Below are experts of layer 9 (counted from 0) of a mixture-of-experts language model. Rows are named gate (a neuron's input weights, with its number), up (a neuron's input weights, with its number) and show model dimensions 128-255. Each number is 50 + 15 x the weight over its row's rms, rounded and kept within 0 to 99.
Before each expert's rows: a language model's description of what the expert responds to. This comes from a sample of Wikipedia text that the model never trained on.

# expert 34
Description: List dashes and separators
gate0:62 48 47 83 31 40 57 53 13 74 31 58 64 49 40 60 38 39 58 50 62 40 53 51 36 09 66 43 59 29 52 60 50 43 41 70 55 27 25 38 59 25 45 65 37 23 47 67 38 39 33 10 15 35 35 67 57 26 52 58 56 65 82 55 50 56 59 59 59 56 46 49 50 50 42 60 46 37 53 40 43 59 51 50 60 40 58 55 50 02 74 48 62 76 45 36 50 44 40 63 66 33 32 59 50 35 31 33 32 47 45 72 54 29 58 61 48 47 66 33 47 47 51 32 46 53 38 53
up0:39 68 38 59 57 61 50 50 47 22 50 53 49 65 42 83 76 31 41 49 56 43 64 31 59 54 49 43 79 38 32 46 20 48 34 47 37 66 78 61 75 48 42 50 62 57 85 54 58 57 48 48 58 68 54 33 60 44 35 34 51 47 52 22 34 44 48 26 32 66 56 54 57 39 25 27 69 39 47 32 69 41 62 99 39 62 34 65 42 60 70 20 52 50 40 67 77 63 81 65 46 63 25 48 61 35 43 25 45 23 61 43 58 47 66 40 44 57 35 67 58 44 60 60 46 44 45 78

# expert 11
Description: Surnames after first names
gate0:73 30 45 54 34 58 39 71 57 43 66 32 43 67 67 30 70 69 66 61 79 59 55 54 67 42 69 62 69 55 51 54 42 36 43 56 49 56 52 45 20 42 56 71 37 94 47 45 47 71 46 29 53 09 65 50 49 67 53 50 52 63 38 65 56 45 48 61 32 52 46 39 47 51 52 45 47 45 54 79 62 57 70 63 33 42 44 64 48 47 40 61 55 44 56 55 61 53 56 66 31 44 66 42 63 37 20 66 35 19 59 50 32 21 44 31 26 68 36 61 61 30 72 46 34 44 29 80
up0:46 58 53 52 38 55 56 40 21 32 83 43 46 51 61 32 68 24 52 60 45 50 66 44 46 33 33 51 46 34 23 56 50 30 60 51 73 23 30 71 43 24 29 69 37 65 26 41 21 45 56 66 57 53 53 46 41 33 14 53 51 24 34 47 44 57 39 51 55 26 29 68 40 64 49 41 58 45 52 43 68 51 53 52 32 55 39 48 60 44 45 35 50 33 52 46 38 51 53 77 50 40 36 33 56 39 47 59 76 24 35 60 55 81 63 57 44 63 45 68 43 40 25 19 72 32 33 54

# expert 5
Description: British place names
gate0:38 75 46 67 41 39 36 46 32 59 53 48 70 62 36 77 61 51 17 47 71 56 30 46 47 65 28 40 49 32 42 64 63 55 69 45 49 43 78 51 53 55 35 54 53 54 63 56 61 58 45 44 50 46 50 48 38 66 43 40 56 59 50 47 51 34 41 43 65 48 75 47 53 31 43 33 44 59 86 65 60 56 74 64 41 39 77 51 55 43 55 44 42 40 78 60 54 39 50 47 65 52 57 50 69 62 41 52 53 35 68 32 64 49 32 57 68 61 42 09 42 30 52 24 21 32 37 43
up0:52 49 10 59 37 04 47 41 50 51 58 46 30 48 62 77 62 60 40 73 63 46 43 58 37 82 28 31 52 24 46 32 52 22 63 60 69 43 36 36 64 35 46 66 51 55 47 65 70 59 59 42 63 58 41 41 48 59 43 39 74 62 50 58 39 60 26 65 60 57 45 41 21 59 45 70 49 63 44 45 55 57 61 56 42 46 53 36 46 61 58 60 55 57 77 61 51 60 54 36 55 49 59 65 36 68 41 42 79 42 51 42 34 38 48 44 53 65 49 32 46 40 55 44 36 32 78 32

# expert 13
Description: Quantifiers and determiners
gate0:52 55 36 59 54 41 51 49 65 49 48 19 62 47 66 50 44 63 47 40 28 36 57 56 45 48 52 76 74 62 65 89 49 43 18 46 62 32 48 57 27 51 59 23 52 30 56 47 32 42 14 42 47 77 26 47 38 52 29 69 53 38 29 64 60 71 48 29 58 55 44 41 62 68 84 58 63 38 56 23 55 55 43 58 32 44 35 23 63 54 36 51 49 54 49 34 32 58 70 41 57 45 42 56 42 49 63 36 45 53 41 25 40 47 59 68 59 55 77 45 40 41 47 36 51 35 44 63
up0:52 38 41 57 29 61 29 40 52 36 34 35 37 64 34 59 50 54 09 48 52 58 28 26 33 53 10 42 58 37 38 23 58 35 47 44 31 44 34 32 55 41 47 75 41 63 34 62 53 43 47 69 67 49 70 32 37 34 49 41 51 60 55 40 27 53 61 60 29 52 46 46 67 50 57 63 38 52 28 47 04 68 50 64 80 44 56 40 41 32 46 61 73 62 46 45 17 46 47 45 70 41 27 29 66 21 46 48 07 60 54 79 36 49 60 38 60 43 55 33 29 40 52 72 53 40 40 66

# expert 44
Description: Ordinals and superlatives
gate0:62 48 57 20 53 83 72 77 35 51 56 60 54 40 61 64 58 48 54 51 79 59 50 53 26 48 51 58 64 44 61 62 67 51 61 23 55 54 48 51 47 44 57 43 38 65 63 22 62 50 59 36 58 69 41 50 84 53 47 68 79 42 56 45 55 47 47 50 57 65 21 59 66 30 64 29 64 38 48 61 56 55 62 66 51 65 71 28 31 56 38 32 42 76 40 64 59 96 50 46 36 30 49 58 78 23 34 32 76 46 49 46 22 39 54 54 53 57 36 28 50 56 39 33 64 65 70 46
up0:37 46 42 49 41 52 63 28 57 50 47 59 66 46 60 65 60 45 48 07 63 49 40 51 61 48 65 77 25 70 33 66 49 29 42 31 56 54 86 54 37 60 43 61 41 32 44 62 33 36 44 51 74 40 10 53 58 74 40 62 47 82 67 53 36 64 41 49 46 56 64 31 35 41 48 30 69 54 31 68 46 38 57 41 65 32 37 51 74 38 52 33 61 29 46 81 46 25 60 23 38 55 65 72 21 51 40 42 43 48 44 31 60 24 45 49 51 63 41 45 53 55 44 45 46 20 19 53

# expert 38
Description: Institutions and official titles
gate0:66 65 34 48 32 65 43 75 33 59 44 25 48 40 45 59 45 47 47 53 45 65 39 45 36 50 38 66 42 63 69 40 41 39 58 40 51 49 46 37 48 63 57 34 63 55 32 58 57 38 27 74 72 46 40 63 31 51 24 31 56 32 18 37 36 52 52 49 49 41 55 51 28 48 45 51 45 39 86 78 74 49 50 73 62 54 48 48 60 48 36 86 64 43 48 52 52 30 41 45 72 43 23 68 63 47 45 35 65 17 39 66 40 27 57 81 56 66 57 38 57 60 59 63 63 47 42 23
up0:44 25 40 35 67 31 59 58 74 20 55 45 32 43 74 41 57 34 45 77 25 58 29 32 19 81 34 74 43 41 51 42 54 28 40 31 63 77 76 51 56 26 48 60 25 60 38 59 62 78 40 17 67 34 47 52 64 40 64 53 59 57 55 55 52 48 50 30 37 53 63 65 26 62 47 59 41 56 29 39 75 68 45 22 52 33 73 54 53 59 54 46 72 27 23 35 63 56 37 39 63 29 70 59 55 45 48 67 51 38 81 32 49 64 49 68 26 77 59 70 32 73 32 74 45 44 53 70

# expert 36
Description: Table header dashes
gate0:52 59 60 57 32 38 71 71 32 38 36 14 62 55 45 59 58 51 36 68 47 42 45 57 64 43 55 60 39 65 47 48 35 54 49 16 47 57 65 46 43 54 55 61 43 45 36 06 19 51 44 30 62 50 64 32 72 63 35 16 59 43 68 42 66 86 28 49 59 66 53 05 47 59 49 58 61 63 50 52 21 53 34 62 75 31 35 52 60 44 45 66 40 64 58 33 43 58 36 60 53 70 45 65 41 62 45 28 50 64 39 48 38 49 25 42 70 27 58 44 42 28 55 39 50 76 56 47
up0:58 53 32 51 51 56 59 54 31 48 40 58 30 23 67 60 52 30 41 83 54 84 40 63 53 56 73 60 63 59 57 61 36 34 70 37 60 37 38 14 55 37 53 58 37 42 46 61 49 58 40 56 88 68 70 36 01 61 61 64 47 47 32 39 38 58 42 73 45 68 46 50 47 47 40 42 63 92 25 57 43 61 60 68 53 61 27 51 57 47 30 45 36 28 65 64 47 56 34 54 39 85 35 66 57 44 38 57 42 54 44 42 63 69 49 53 45 53 48 65 42 50 27 48 49 79 55 41

# expert 22
Description: Mid-word syllables
gate0:43 55 49 18 57 59 49 57 63 57 50 42 44 67 53 61 41 71 46 39 45 55 43 48 24 44 54 24 56 60 43 63 62 56 33 54 65 65 38 53 29 74 24 71 63 50 32 29 69 66 30 54 44 40 64 46 49 68 40 52 30 60 33 66 56 35 57 26 47 56 62 24 40 38 57 57 18 56 63 60 50 37 74 54 16 31 29 60 71 42 66 58 78 64 36 26 47 71 45 25 59 53 43 50 44 56 48 51 36 54 31 70 75 53 59 45 59 71 51 60 50 48 46 31 45 23 26 34
up0:38 49 43 38 43 35 15 45 38 34 38 57 50 61 63 33 56 80 29 63 50 45 36 65 51 31 35 41 50 39 90 42 30 43 42 43 55 54 47 49 48 45 49 39 62 78 43 66 44 46 69 32 42 37 56 80 64 39 72 56 58 23 45 51 46 68 47 49 60 48 61 47 64 43 54 47 52 48 65 26 47 59 22 42 59 61 51 67 40 68 53 53 35 41 34 41 13 60 00 77 24 60 65 66 32 60 35 59 50 40 63 53 36 42 36 45 43 41 53 70 67 44 44 53 41 80 37 24

# expert 43
Description: Syllables with g
gate0:48 67 59 70 45 64 62 61 39 72 50 45 41 58 60 40 31 65 26 90 58 47 42 64 56 14 33 56 46 54 54 49 58 38 64 54 38 52 60 44 31 78 37 75 32 67 22 38 01 71 48 66 47 35 54 51 44 75 35 22 56 33 31 62 68 54 77 47 55 44 24 58 37 70 59 33 83 47 55 32 55 68 43 57 68 59 62 58 61 60 45 81 40 53 45 41 52 67 50 39 65 49 63 60 51 40 57 77 31 55 25 38 43 55 56 50 44 63 30 52 45 54 82 51 59 49 37 39
up0:69 48 39 30 43 36 64 50 46 52 42 61 21 68 51 56 70 46 44 72 61 42 51 66 58 53 68 40 66 49 64 35 59 38 44 40 48 61 61 51 23 59 62 32 69 51 60 60 52 24 55 73 21 56 41 44 49 57 58 56 35 58 66 22 73 26 27 58 10 41 61 54 64 28 77 48 28 61 41 11 58 57 68 43 29 54 24 47 52 93 71 40 57 42 53 63 25 51 46 64 60 65 37 49 45 48 40 23 23 58 73 70 53 46 48 40 56 57 54 54 63 44 46 48 10 36 71 79

# expert 29
Description: Colons and dashes
gate0:70 49 58 38 49 66 65 70 75 38 31 50 56 51 38 65 48 27 24 59 21 82 45 51 49 22 35 61 43 44 44 50 48 65 45 49 55 60 63 32 60 66 51 47 32 62 57 43 56 45 33 47 37 40 64 54 29 66 31 66 85 49 70 50 53 38 65 35 25 56 39 69 39 41 38 90 47 89 13 63 72 58 61 34 41 65 67 48 61 67 33 47 55 30 37 50 29 61 48 71 43 25 20 10 52 42 77 21 75 56 43 48 37 44 57 33 71 36 63 59 50 48 51 32 61 68 51 72
up0:64 23 54 63 48 71 57 68 55 52 21 59 63 20 38 63 57 12 59 42 32 80 58 59 72 30 52 77 46 34 56 53 28 37 13 43 48 40 48 30 72 58 22 29 62 46 75 66 66 28 52 39 40 34 63 48 44 53 50 40 62 34 56 22 72 71 56 48 49 64 65 42 32 50 59 52 48 60 47 38 53 80 49 35 65 82 62 58 64 52 22 49 80 34 55 53 48 68 31 51 70 53 30 21 43 28 86 32 70 46 69 41 20 36 71 49 89 55 61 46 48 44 33 14 59 55 40 69

# expert 2
Description: Definite article the
gate0:22 25 75 32 43 61 59 27 58 38 56 54 22 44 48 58 64 60 60 64 39 44 39 46 62 64 57 30 52 44 36 61 18 39 76 11 26 50 47 23 51 32 50 71 44 33 91 50 48 47 43 52 76 70 49 57 26 59 47 38 47 44 22 78 45 37 35 43 69 55 75 93 47 66 53 62 62 46 39 68 29 70 65 38 45 09 57 36 59 54 63 64 37 41 42 49 51 54 45 45 63 48 66 39 47 02 55 52 42 50 68 39 41 53 39 38 44 65 73 33 46 32 70 56 43 39 79 46
up0:55 50 38 47 31 60 41 45 30 33 62 47 71 43 42 32 47 40 47 60 40 60 88 41 42 58 45 51 52 36 34 56 46 45 51 32 58 82 57 58 62 61 40 47 48 23 53 30 35 64 70 47 49 44 51 55 62 32 42 79 63 48 63 41 52 36 61 69 57 40 42 45 54 45 43 38 56 53 38 43 43 68 48 52 57 70 82 58 48 36 37 43 59 37 58 84 52 57 42 50 41 57 43 49 38 44 65 51 39 73 50 62 32 54 33 64 86 55 55 47 56 41 47 40 65 51 34 47

# expert 24
Description: Determiners and possessives
gate0:61 00 38 37 59 59 53 60 46 42 47 52 22 23 38 37 66 72 60 84 46 56 66 31 53 15 56 52 46 51 48 29 52 35 57 42 33 65 39 44 73 61 39 70 47 38 37 76 41 32 53 76 57 50 51 41 45 51 34 71 33 33 70 38 47 63 41 03 77 44 81 59 47 52 60 58 59 72 54 45 68 63 70 60 51 58 53 38 38 49 58 54 18 51 88 46 51 45 51 65 45 58 56 21 61 59 35 36 57 69 59 68 43 61 81 81 61 39 39 49 61 31 28 55 21 33 39 38
up0:50 27 42 39 64 52 52 67 56 65 44 23 64 41 67 56 47 56 45 48 57 90 47 75 59 33 49 36 62 12 51 55 75 47 74 32 67 63 50 61 62 51 29 62 47 43 58 55 32 20 68 73 82 41 29 54 68 51 61 40 55 62 35 55 45 63 50 35 32 68 58 62 35 51 35 62 94 54 67 30 27 56 40 67 71 53 55 31 53 32 32 00 47 55 45 58 34 36 31 55 33 51 40 52 44 38 59 46 25 73 70 65 40 38 78 67 58 62 22 60 57 69 30 45 27 43 29 46

# expert 41
Description: Short syllable pieces
gate0:34 39 45 50 77 45 89 74 55 62 77 33 42 36 50 56 50 63 47 55 47 34 62 56 64 58 63 28 57 67 43 69 57 24 65 61 28 67 46 50 43 47 46 38 40 41 69 51 33 50 65 58 56 67 20 45 69 31 54 57 65 39 49 41 44 48 57 52 35 71 44 65 64 49 48 49 30 66 83 55 44 56 67 35 71 62 18 57 52 56 59 44 40 47 46 46 05 73 38 68 54 35 69 32 70 12 78 46 41 92 33 33 40 67 26 48 33 37 60 57 36 36 26 71 86 54 60 74
up0:58 67 53 58 46 48 32 52 23 46 47 60 84 36 41 23 59 62 52 69 49 70 55 62 52 45 53 39 23 40 56 62 21 35 46 51 54 49 45 63 55 35 63 43 51 63 56 53 51 27 48 59 21 50 12 48 52 79 46 64 47 34 46 41 53 59 42 43 50 57 42 38 33 47 30 59 60 37 38 35 39 59 27 47 30 35 65 53 39 53 49 37 55 50 62 69 75 57 71 38 00 70 32 69 77 75 23 56 64 53 65 36 26 43 62 48 65 10 34 71 37 70 45 39 54 78 27 62

# expert 23
Description: Short word-initial fragments
gate0:53 65 63 42 41 40 62 70 53 73 53 48 64 56 29 39 42 59 59 45 75 72 26 05 26 43 44 43 19 59 30 48 44 49 41 40 35 71 49 31 37 27 59 23 87 78 48 57 25 41 57 43 41 37 72 59 68 65 77 49 54 40 82 36 71 47 40 44 72 38 69 51 43 47 48 80 36 57 46 34 38 43 47 46 52 32 43 29 52 50 27 58 40 59 56 50 31 26 55 60 42 57 77 41 23 15 47 55 68 52 26 29 36 58 34 67 50 53 53 24 67 57 68 75 48 77 54 49
up0:54 36 65 22 66 50 17 59 51 33 49 43 90 67 57 62 53 59 57 60 71 65 27 54 50 32 44 32 41 48 51 71 56 47 48 52 41 71 34 38 34 60 71 55 51 59 47 70 47 28 72 24 71 34 21 45 50 78 69 44 52 45 54 52 44 57 75 46 21 47 61 54 46 57 30 67 40 59 41 40 42 61 80 38 32 57 73 58 33 37 55 46 94 58 49 69 63 48 34 56 56 30 57 41 38 30 38 68 56 52 60 32 56 18 74 77 45 59 80 63 58 69 15 47 65 29 62 51

# expert 27
Description: Heading and bracket openers
gate0:61 39 68 52 52 39 66 56 53 41 51 61 60 40 57 34 28 65 54 65 33 61 62 58 54 50 50 44 56 27 42 52 66 69 75 52 42 22 69 34 46 61 46 35 43 32 51 25 36 59 52 47 25 57 64 61 80 32 40 54 56 35 37 59 34 61 52 30 53 73 34 57 54 34 28 39 48 45 51 64 51 65 65 61 55 22 48 59 43 17 58 54 53 88 52 66 56 57 36 74 54 30 59 62 43 37 54 42 44 55 19 78 20 74 42 50 43 55 60 45 33 80 62 31 45 53 58 22
up0:46 38 40 46 61 19 31 42 28 43 52 62 30 49 70 28 26 34 46 56 57 51 35 27 34 24 32 42 83 55 60 54 64 50 70 36 63 45 48 66 40 40 61 51 39 30 44 59 44 54 45 63 37 50 41 44 30 72 39 71 58 51 69 54 22 21 47 49 43 56 42 45 43 25 33 51 24 47 56 58 40 24 36 67 28 54 72 39 53 78 32 32 60 69 32 44 32 45 49 75 48 86 75 36 51 56 73 71 45 53 59 49 28 31 40 64 47 54 52 79 50 48 34 69 31 28 50 27

# expert 26
Description: Taxonomy and species text
gate0:51 59 77 24 67 32 49 47 41 35 65 42 58 43 59 50 65 56 48 56 51 28 54 63 50 57 34 47 51 44 55 82 43 39 51 40 36 66 20 60 31 33 60 39 58 64 40 42 55 70 62 30 40 62 48 39 38 39 42 58 38 53 56 56 23 32 59 40 43 34 70 51 36 77 64 36 55 45 31 68 37 38 65 43 45 41 60 59 34 67 44 59 51 71 37 39 49 68 42 28 58 44 56 73 47 59 61 58 46 56 55 55 53 59 50 50 28 60 51 63 13 48 39 33 51 69 54 33
up0:64 38 38 76 61 63 36 74 52 77 66 48 40 51 37 36 75 36 55 45 46 65 60 45 48 60 33 48 29 48 60 37 42 44 72 58 46 32 71 59 53 63 45 33 47 26 69 53 47 65 29 63 44 59 54 46 54 28 64 42 72 17 16 46 32 58 61 63 64 42 54 43 45 43 34 52 63 47 55 27 64 52 33 48 67 39 40 55 27 20 27 66 39 38 53 63 50 52 37 52 42 24 43 73 40 41 57 25 52 57 40 80 60 54 54 55 59 26 35 39 53 47 72 45 56 50 60 64

# expert 9
Description: Word-final vowel pieces
gate0:62 52 44 33 93 55 67 73 37 54 52 52 52 50 55 56 59 53 44 67 28 41 17 54 61 60 64 44 68 26 77 56 71 72 49 19 48 53 32 53 42 36 32 64 27 36 61 49 50 71 66 42 51 51 40 67 52 27 39 48 48 70 52 47 49 54 67 47 59 61 45 78 76 45 28 79 55 61 80 29 62 47 66 59 54 48 59 42 50 38 13 85 60 55 68 16 04 55 49 66 32 53 50 53 40 06 53 68 44 64 66 65 50 39 43 38 65 69 52 67 55 36 57 37 67 60 37 29
up0:55 65 36 43 52 52 80 33 32 25 74 56 31 45 22 70 39 53 51 83 51 33 44 76 44 54 49 31 53 38 64 36 49 31 64 09 71 66 33 32 62 40 60 47 51 45 24 57 65 64 39 62 45 53 40 63 59 30 55 75 48 58 60 69 16 47 52 37 37 24 38 53 56 62 31 68 49 53 55 68 56 40 27 44 48 34 61 29 61 31 24 70 40 57 39 35 30 63 39 54 38 41 38 40 29 35 44 36 56 47 60 60 55 45 33 59 65 60 56 42 72 43 81 28 59 52 43 42